python train.py --num_hidden_layers=14 --hidden_size=320 --n_experts=128 --experts_per_token=4 --d_expert=32 --d_shared_expert=128 --hidden_act="swiglu" --moe_layers=[0, 1, 2, 3, 4, 5, 6, 7, 8, 9, 10, 11, 12, 13] --router_score="softmax" --normalize_top_k=false --routed_scale=5.66 --balance_loss=0.0112 --balance_bias=false --router_z_loss=0.001 --shared_expert_gate=true --init_std_router=0.00886 --lr_router=0.000389 --vocab_size=32768 --norm="layernorm" --norm_eps=1e-07 --tie_word_embeddings=false --optimizer="soap_variant" --learning_rate=0.00388 --beta1=0.95 --beta2=0.99 --max_grad_norm=0.5 --batch_tokens=[65536, 131072, 196608] --max_seq_len=1024 --train_tokens=438100000 --max_steps=3711 --dataset="wikipedia_en"
Below are experts of layer 7 (counted from 0) of a mixture-of-experts language model. Rows are named gate (a neuron's input weights, with its number), up (a neuron's input weights, with its number) and show model dimensions 160-239. Each number is 128 + 24 x the weight over its row's rms, rounded and kept within 0 to 255. Numbers have three digits each.
Before each expert's rows: "comes after" lists some tokens at least twice as common just before its tokens as in all text. This comes from a sample of Wikipedia text that the model never trained on. Tokens count by the router's weight.

# expert 18
comes after: ",", "|", " of", " a", " Authority", " for"
gate0:101119120107089123159134127122121171134109111091145119125165100156125162121143142070130162116160157148128143085163151127161137107098099167101131152175134128110130120135149111155074131102159100168119127159138123100117115145103205152188103151
up0:160116151128133156187120126118161124068077114111092125138134131108105161152122141128121164094156183140149112080123144132131145091100087129111118089149134144122123138118130151141110144095142114113161133133164111141115130133139164085200115147

# expert 110
comes after: " to", " and", " would", " not", " or", " will"
gate0:129138179147153177176129148114073143097137161140131136118114163123094110163139138142110172114099125119137126143088131153116106149153105158121134087127104090141128130107159160130110106097124138100169157133120146118182123093093182104149122158
up0:146124162173147165149120152155102117081126170142126113115124182107073100156151140126095174105097104145133105145095134147127147123155109153120120090132136101169127132080146121128095126117123131103164133136116131134186126114112171123131097133

# expert 117
comes after: " |", " ", "%", " 0", ";", "1"
gate0:159111117114138129124144132157117142176140127175110104112121127166127148109119130107128106107139138125152112120127160138105132132097165120148091160101147164128144128126114095158144134102165135106121079130169163113118127114157130137129134155
up0:140116116131152088158143093161110120155129118117130135137128107128154142094136134124140125105111120133109107146115145125133153165090132095122107200119125127123138144113139100202148138119164112115114104124131129132109092148076158153161129120

# expert 7
comes after: " |", "\n ", ":", ";", " South", " United"
gate0:133100139167169145178128130146151117118128168110126126134132129132119162111142170098152178139146124125119128118137129135109116118118108116105088092088162116120179094100119132159131131103148119121133118137145125127144136074127120097139136137
up0:113172125117103105089147146108116131155137100149108120137175139075123120138115113130117077129112156128117111123156129115133126129136151156134125168188109091160092124147147128107114136136105140136122149142117131160117127161116120131156129127

# expert 47
comes after: "|", "–", "\n", " (", " −", "-"
gate0:121154127136091121097161132126141131118139160139118181142093131110100100155104135171118184126157149098140156090115160114137117098137134115116138168129120148127133143105111114147147118132140152144143118129131164137081122144148104087097180104
up0:121146122109095153101131137175159146141155138114142148159148096076092110133104131126085169143145186133129138066149145165112138130095150124140110131150093147132108129119106141171137089160136140120129160099153166113064154117113097095085123138

# expert 64
comes after: "–", ".", "-", "/", ",", "°"
gate0:146085141122154130129128130112149111175098154133121092157109146098131120088147127121137135131137151166136124127117122190159128166138133113152093115122115134167157118124093103133178088130121186087122138132170158129131097077143137101118104130
up0:120170102125105148136104141123115144087140115140108147124121099165130123153117145154130125125131129127135104162122121100131147093109146118102147122130135120117102140178158141106093165164164098159141106113076124150153136155107100136145148111

# expert 0
comes after: " of", ",", " the", " in", " United", ":"
gate0:101115140154110137135150089114139114152077127089147105150108130136164129146133132110122149088139129116127111146124132140133145130115107121129087144113172166119096107103117132111075123094170131155143094154143154163167133087133162160108137156
up0:139111108083131130126122175128096139109174138177105155113153123119096117101120129151153104164129127140133162099132129116138113124128158130136175098147102097128161123160139116118173109153083129115110144104115092098089127177125112088143130087

# expert 57
comes after: " the", " |", " (", ",", ":", "-"
gate0:158146101138125123093172117123143129136107133132146121123111114130140142153103165124143111139113138155139153119102114067153109149151133121159170165135140124133130169153112081148166130131132121103086165100087150147149094116100121151098132101
up0:139140124137132153102180152154146116124112168136110119126089106141129140159076168110129111136101141134150138132099112097168119119160151124159156137141155111133117143152134076143146142117167120103092139115091137146137091127109137159119153096

# expert 109
comes after: "\n", " ", " Website", " 8", " 2", " 0"
gate0:154133116118138126142079112112126135131163151130133137152128080125105165127091138105168076161112135114114125110096159131139145129133125161125131164125131110096161079121113154136150149161109147090124091075152132142139135156138118080134162118
up0:129139135118110127131096070125135146145177185106158169114128132118099147152105124135142097112115175104175114139130134132149133139128103151124138138120097103105177117103142139164168111165131121137139103093129113174131117144127142076161083139

# expert 86
comes after: " (", "(", " $", "_{", "°", "^{"
gate0:092110115136129120068070134101131122140143122124111097161126177125121077155128159100144131144099104095120098114133143106140171121120117079166125182144149105120169131105141142130148151127081086102132131156089173158118141097115115122119136150
up0:150156130120118113178188123157113135116081117144130165132098083128116163125126112145127148128165185170118153131133129162100118141171107167106131097120107177148108127141119128105124120104148129117088139117157082094136127143129103105172114114

# expert 58
comes after: " and", " &", " or", "/", "'s", " High"
gate0:104134115111145132098150166110158126117101102076142123157164132124093118147155104090181139076119132129120136078158157109114155129178144144120108143113121140143122117089154135137095149132113052093099133117128103124151140108110129140147099151
up0:130114120097142168121178060116144124147158101128169128126127080136080120149162139091120104082145134098119135067152119101131102161136125159122138105100135164127104117106122186154079137164126103078123139174142113107148165127121116121114141138

# expert 61
comes after: "\n", "\n ", "List", " Year", "\n   ", " Pos"
gate0:115117141116100134143149118093111094098125123099122130147205119124130125119158086143155141092126097129112094103159089111091133108138129133148150136153155099125071130100133144121124127090161128132080125156126126160131143093124119140138120184
up0:157158141125114159202168155119105117128111142138122122134136095095118131089124158098151138128157105133103113073124094132130137117140139169110123160145137100113115128130091112158179147118126174133131145170136131177128146092099119140116111117

# expert 31
comes after: " |", " 0", " ", " 1", " 4", " —"
gate0:146130093152144108094159133104097120132097146101087098143096137151119123142107140117092185109160095134109087098079099079128096112141092143115093121079138099137132118131131114107120118149157155143095142160095108120153155150128109159093143126
up0:114137141123091141101146135160162134093126133135118110115133114133106132129155095128134153152126116138138119130182106138165120162095164105129138121130150125140130118182109139166164138121123096108134162105175138087153112094133144130137131138

# expert 94
comes after: " and", ",", " well", " or", " but", "\""
gate0:117124149099122088117157119163147152137110132143159125121109132124160154158142114103139145101121135125146184109124155169115122102174094126128151121132171097144146101144118132095075164128141125173095120106148147108130155151171160113100125148
up0:121132137115112170149128144084112137082124181133116120132138119131121109105127114132136140158168130154109108149092141095149151161095133140128126118157079171120159127132143111118131093142145145104131147165130099133135107067119146150178122105

# expert 105
comes after: " in", " of", " for", " on", " at", " with"
gate0:139123145130099125176098158120117147114136149077130136149088099142115119122117117120125153105100148138149112176133114128147149133093155161141116106105120105075107120128149140112117118130140142117129098119123156121150128111142109129168113094
up0:140128124123089118137115151087152169085147133107146130144099088117107115115108137093112123098092119089138071158118139136139140126118179183139119113098135081083129139128145131133112086148135118109136114123115136114159157120153069126152126094

# expert 81
comes after: " the", " The", "The", " by", " with", " at"
gate0:145169166126137145167166152142129122088121140136144110155134118114121112104115135113108177161145090140147137119185137122139159139128122173128109142140099150125139167120144142105122131139112115142132146106157098139121175125123108095125181147
up0:136123093120129109090106137133148119162119137125108131118141128144124116141118136125135112123125159110072133084102101111144078150136132119116120135153121131121118087158116135167150143110136135116138087138133149137129084125084158153135075114

# expert 16
comes after: ",", " |", " and", " a", ";", " 0"
gate0:115085098108167101126107137149133151118126165112089114146127155136137129091146121154097131149156101093144090112156140130123138101132156163156122089094112139108141126151103105083131161100151158165196147146135108113137133104101147090125093105
up0:168109128146151105099093110116116151133193158154105129124136148118161083118087161151087117159118160146116122123130106165154147171125126156122122115099090137106156143117116147094116191142115173159135147133115133154116118149129084080121107151

# expert 49
comes after: " also", ",", " to", " he", " He", " and"
gate0:146126125134166158101156106159131097160131148157181143108168121145133148121109135114149122147109103132130114107101107109153122093136155132129102117137104121089137089117128091152130105130168123133071079144134101123164119108143099113137124137
up0:100158135116110085157081148098120150111129113141063128144100157124133111125143118142113126126127138141135136126169131151117117165141101125146145127159155130165134172155119149117120153119105109131181158109127130126085122152131176136092122124

# expert 36
comes after: " |", ";", " the", " The", " by", " June"
gate0:116149097127104103116118115138109117127122134141131112143129118122113131152155110160100103104126120138089148133161135120178151167189160116138132070126125113158075117180086104147121111151133118128143118135146130135145119104134132115102123132
up0:123108138101120128140180130138162157129154129100128140104142178093127133068097128106146152148127114128132090109116109154116123129118112155103140212102126155113164153094157158112135129100126145134129125124125110123143145160089136126148133134

# expert 115
comes after: " of", " at", " in", " as", " to", " part"
gate0:120135125100104129114146140147144142106131120162167115113141149134161144155132146108119179136149140144145181114119119137102146116144177152156115151124163108096145122185117115131154109148136150154128127151142110144147158156117093085087181186
up0:134145131082136101132140125125143145154138137121152093148147165133147138128149146116115145154144135134128160142132150155110129159151129129117133123113129093106130128178117131150129117153109147143124131149107103153144145164069072062065161192

# expert 42
comes after: " the", " other", " his", " a", "'s", " this"
gate0:144134140156133132113122127120164108150166155099165088117130136155130140142083123111156128119169105138113116153096124145151102111108164079078088147124160132124103158125147170177133105138157146129118130082141117161146155136123175115087169136
up0:141119153158140140115080122120162135137147166094157081127127134150131140140105127136166137129160103133132110143099134132123102116111164060076099134111165120127111168113148149182118101137153162133116125081150111145153165122136154128084151122

# expert 63
comes after: " the", " The", "The", " a", " this", " his"
gate0:168095112156124132119112133134140155143118136117114162121132126169147127119118141094147098118152181113126106103108113152168147127155100128139179154101135150081133161086152121123149128090112165113129130164119152124092181142122163147127105163
up0:104153150100101131141116162119144125117110163116114085104084132117135134133138129128129132135118143152166165140146163114114138089088159148122073135128152076152107116155123165140144108149118115133121093119129099108163091143124097124136156094

# expert 8
comes after: "-", "=", ":", "|", " by", "zz"
gate0:127102134164124116151130148129104111133147087114133143137133113116106150124113120175137122125128147101117118140108171120149130140177141120119097148166098154125141130170132139122101104151137139131102084162114143064071080129111163133138080152
up0:109111123121143131118103143131150129167119125131143139130144149100105141148054101142138118068098144074087150183115160167154124128143108102138122141141106099120127099152160137125093161162137146129083092131131139090108082140142132129148109130

# expert 127
comes after: " to", " not", " and", " be", " also", " is"
gate0:162107112115096141164121173115134152117122170173154141159116097122122140153133158123140160098125166065112124123120080085128116171074184111112131154121098122093125119123100160099133150127122143145098155174106146132098096091098142143106136114
up0:143072100106092131135121147101095124110103154195153160127103105126152138103133141113108144103115170066133146096106087111127109131105151121116159170127112120092105101119155182095126123140114145126119133190115124148065118096102154165127126140

# expert 51
comes after: ",", " and", " the", " was", " he", " also"
gate0:116142115133121103125108157109129112154074169101102124117150132144137133099097128158142112108131151152153123130112088102167104142169174120152145082121128134138126140153130116117159153101156158156124138141134116082147125130143156148157119141
up0:115120106125112125169148119116141131115115119153109113160146077098141103090091149095116145124112090110114134134119123106156129133095112182140134121112143136128071147110132151142127141112154136125104162142133125150148152088102144134153145085

# expert 118
comes after: " |", ",", " \"", "-", ":", " as"
gate0:101125102166126124117141159117149120134101119108116115111117089157099116110097154134177143158156135122102112099159174107114122145106109126141115187123114133106131132141148147122149131128118145149139130116157126167128141108128102113132099128
up0:163131133068140127150150154145088178105170134131128127132128160083148124109150116140106097095123127148156151145100119173141129168148148106140092062160146122149151139181142104144108116155131125138133134136128148152129130166090145127103151125

# expert 32
comes after: ".", ",", "°", ":", "–", "′"
gate0:146129140157087141101128113106112113122145092133106123107151142135140151123117152109160146113146138111070104129122122127141161100126159109132162124167106136139114126119126096124122117080156122091105173118112116128166111091092124156130114119
up0:106101102109174124167110128136116144121115146130111139134127115115111120138146149113114114118106114148161144127139155149129097134122074143140107144105127148081146131143133197151144135159130119117126092113132119125093141145136125120128129148

# expert 111
comes after: " ", " 0", " 1", " 2", " 3", "%"
gate0:135122101182133086143107157145137122138124137102168141144122147104136111125102145123162124165108129202137146131135128111143112099161111055097137116119115084110150131134132184132117096139125170125108157141115167096128149099116152099128149146
up0:145121118156131078122110174143137125131101131103184123168114131104119100118105160130160108162100092182139151118140167127155133100152119080087139118113134082136142134147124179130113099110121172121095155148129150088129158108113120120108125127

# expert 114
comes after: "-", " the", " and", " (", " \"", " of"
gate0:138113102153096136148163080158133092175137176134153111123162124107140160150174116120113138159148119113104111141134124129074119167111138136129110162156106172116172099172121109128141114132115168117119112122086140165112133154148137122099092175
up0:161118098140076133134144108132135145166139156131138112118127129109141140141166118132108104144136104090105114146148100119090131177145164141138094147148116144064153095157140098102117109143098191092152119110096173128076119152134152169111109199

# expert 71
comes after: " |", ";", "–", ".", "|", " /"
gate0:149151123126156112138115124129127107115142114096116150166172128181158169180138137180154138168146134133075132138156155104110158123094153058110109143111114124118113118119158113118134119143138099173141143157129100062133127177115140108092112097
up0:112097136086129139085146109112128182151135132112120118147113141136115121133112151151105152128085105130132129131097129113085112108125091130157112102148152124120150181128121125124107124145077122111144119122121150128130096117105115085119126160

# expert 66
comes after: "|", " |", " the", ";", " on", " On"
gate0:139097082102123126145111159152082180143110114111159091165142129158117091119150140083125112107062090137139141126117127162129124126143133092142106161117125124149125093104133111136113113151099135134089163131135134134149117100129154130125133126
up0:118139162145112117106161118117171098106173147141124139105119133115140114144129117157107152160201148105087102116138129106124101142110118139124164103122138139129111150150118131120103129117161129137166118146141123099112125171123116111126109154

# expert 22
comes after: " |", " ", ":", " /", " votes", " 1"
gate0:128096149129135146077090162143149166158150129131112112084117157137118143181121092110123151139126159138093149141116140127127080112181138123178110172134135104143125166126180130118110137154114121136144147092123117133124115113136115100109125188
up0:134119094118128124169154134114119079135123116124151118181127110143154118068132182118107109138155115088161087124168124113116172160099123111102133087107105135121107081138088133133163110089139121118126109156129147099139145130104115166144128077

# expert 92
comes after: "\n", ".", " =", "==", ").", ".\""
gate0:121077126183152135140073135165155131138134120119120153146153132136150144132123170125120173150120117107134163129114140119089124128150151134152137086117147137139160084111133140109098132117115102113127106115127112125137114133133106104094144122
up0:121089126177155121135090144182144127153141138127120139159143140130144152146105170120156172138108113102117156116102142110092129115170138120167149096109130127148169075095125142116111143096123115115118101108126116143150121139137100102134136115

# expert 62
comes after: " the", " New", " his", " American", "-", "'s"
gate0:130116083099163134127122092117130093050115151104093114099151139148141110093126174147156174121078162126135109147136134142143097083130141121111075084111107110106116173140115159125138137146142195138172131134139124075111147181146157103135123116
up0:111132182143132146109112135154085137240119120113138142137133140090128141152166108147121099165156099120102104130132140117120149128089127125177162171133139157150158122166123116130133111093103058094095130097128103203178126107127103161120164097

# expert 107
comes after: " |", ":", ";", "N", " –", " /"
gate0:124119105146095091138135108117152138147128133129114095127096155132142155135147147133102126129145140141104095117106140135136131113119123143129077092081150145141113120121172137135150121101128142131152136135138123138085137131078164146101164118
up0:115143112156087090128138102112157125154126146147115117115100143133149137122170130138121123113167145125122109100088137117103115110127113147128077083110147131148117135109170116113139115106126114145163112170144103140077121114102159147109146132

# expert 21
comes after: " the", " a", " of", " an", " United", " in"
gate0:120162099154134103148113106167120101163142103163127148164121122131159145110150102132085102126115112146147088092152106143077126110148164117115089118125174144107083103144072135119120145138156161153115131132138159163139171104107095159106144139
up0:139127113155113109144115125162140103138134094137156129147126157148166139145122101112137121120128095142138109116167088143076152111132150093090116139122144135095104108094101172141126148136144151137109141128138155145128119145090105149143142142

# expert 27
comes after: " |", ";", " /", ":", " (", "|"
gate0:091135155141160117142131143100057146131131133117091153104126106163099133139127176149121122152111159149131124152156171145128104150120121116151124142143091146115099101121136096119134121104145098138105166149172153145133094107125080125123096127
up0:159124105132108116107128117159180123127152109136130095146138159117155125142153073139152147109140111127160134075117090124144155128168139121129117128134155121127146167148130122148128153167102156121121104114098135095127151166116139141126153111

# expert 38
comes after: ",", " and", " as", " is", ".", " was"
gate0:130117117152110119116164097092148097119115091144168082111138124122121167126111133141103113166065082119124139112158140125131123157132174156127090116102113092159123150137096098126172133119065144095135103139111081136113101114119154148154115151
up0:121137139105116111129105151153125140144155172118128170151119127102143066129115096126210134093165146154121148126136129147102105082118093093121135153139112131096136110119167156136102163133202115135094141138140173152126120129143074129141115134

# expert 74
comes after: " a", " first", " two", " three", " one", " second"
gate0:133103103147090115114101122141148134144125174157164107129095175138120104123117119138139126149130127144092071117142093123135130129067128127135105106163133097086122107118144157154112126129117126096105127109119142125150127068106120148132179126
up0:136086100115086122135096109136153112140112191141163114117085155116120122135104131174123123144138114106099096115160094135130134157086133133140124091146112090104120086111136162162103127116105141082114107116134135128139125078096139146140156124

# expert 5
comes after: " in", " of", " at", " for", " to", " with"
gate0:103142137113152163087134161139133135094120137148086084136056081145127116087108168073125084156115114130155069152128102109163087140128169131122110112125123150138151108070153124118117147149136149116151133125137131146140135110078109125103130107
up0:142121110139112124129119163149104117128089080099128118112148139144133158130133118119134144146108125092150136113105148119151174145155112140097105125104139158129086136104117128134162117097135131132128107124129120095101098087143082117151149129

# expert 103
comes after: ".", " that", ",", " where", " when", " it"
gate0:153148146104130127107147092142146111143109136161123105105109103137142095119140128123078120099171138123096162151122142108131073042147126151107106167156116111126145137141131138112129148108134120136132119109136158163159159147145097141099111137
up0:086114124089129140136155064172124141165105117189119097093142090154132111109164112112067108139107159140120174122111136137136080091107135167145156112101122164122134155134123105124142132137148089069126117133144140139132168176150101132126100137

# expert 82
comes after: ",", " well", "\"", "s", " rather", "),"
gate0:105142114106112121099133127098100113117177124128177146144115106146171119098159126119159127164155107130116102165113104115123106138117094113115100091087106133130113078115117109147101134154114120123143144141120149130145143145118108116122106137
up0:185116148156162138161123136129147155121087139140105110117145134100065141166080144149077138091136142133138152124124154131123152112136159147135140183163150113129133152121144155131153099112147145139130120098128102136115120103130136142126152139

# expert 85
comes after: " |", ";", ")", " 0", "0", "1"
gate0:131117148134174113087125119150111111132143117135065152108152183152121151134115103144130137141097139123095151156139159101158128150141157104133138138095154108139126107139177120154091117120100108118113135104121103117122128141110095121136120115
up0:134132122118089145161148151114168131101093132117147117125118092107120107105140135108141105107152101127135116097136077159124127165143095151115140122129086135116110120147093141113154159147138137129158125140125151137149114114147139160115127129

# expert 24
comes after: " was", " is", " were", " are", " be", " been"
gate0:107103150095140145092122150125128138120146115103103115138127136110103117167142104124088120111133173166131154158121146129139131146154159157137070151110117125120160144128103114125146153090160113124148167144104100108139125118098107150139153151
up0:108120151140145131075114142126137145161146119078122106182105174105131099185155149121126106100172144157131155199133181136158114084165159110143115145113117074098186143115145139115121148069165094111131143132122140127141127122116113137155134164

# expert 80
comes after: ",", "000", "s", "),", " 2017", " well"
gate0:135113144116139155123120117132135122125073136094066109182148147108130155095142121123125129119154132110164162080141142073164139124128137097121146161100110177113125102134160130145095087144126113128060134097110121121129130090124112166103131148
up0:078141094109091138126115118109124115133108120099146124125117156122108118163151138154153099101146090121147125100068167150151123121151115129130152135110146183160072102147129159160158105125147156097119116128127140116128113095124138121116103142

# expert 43
comes after: "\n", "\n ", ")", " Succeeded", "\n   ", " Preceded"
gate0:108154147101152146110126108101137111111133145146138155123159072139144107149102184130124136100134112116126098134135159122128131148127107169147127155158132116135156082156106081106084140111092107161161160091132106126100125125173149132113159131
up0:155119153150083103136130137139133149117116116123122112124093183119094155135160072154140114147133133148133165138125081123125120084117163091126141090096135162122135158085159144150162129132155150100106096139142129117154130132083126139124122092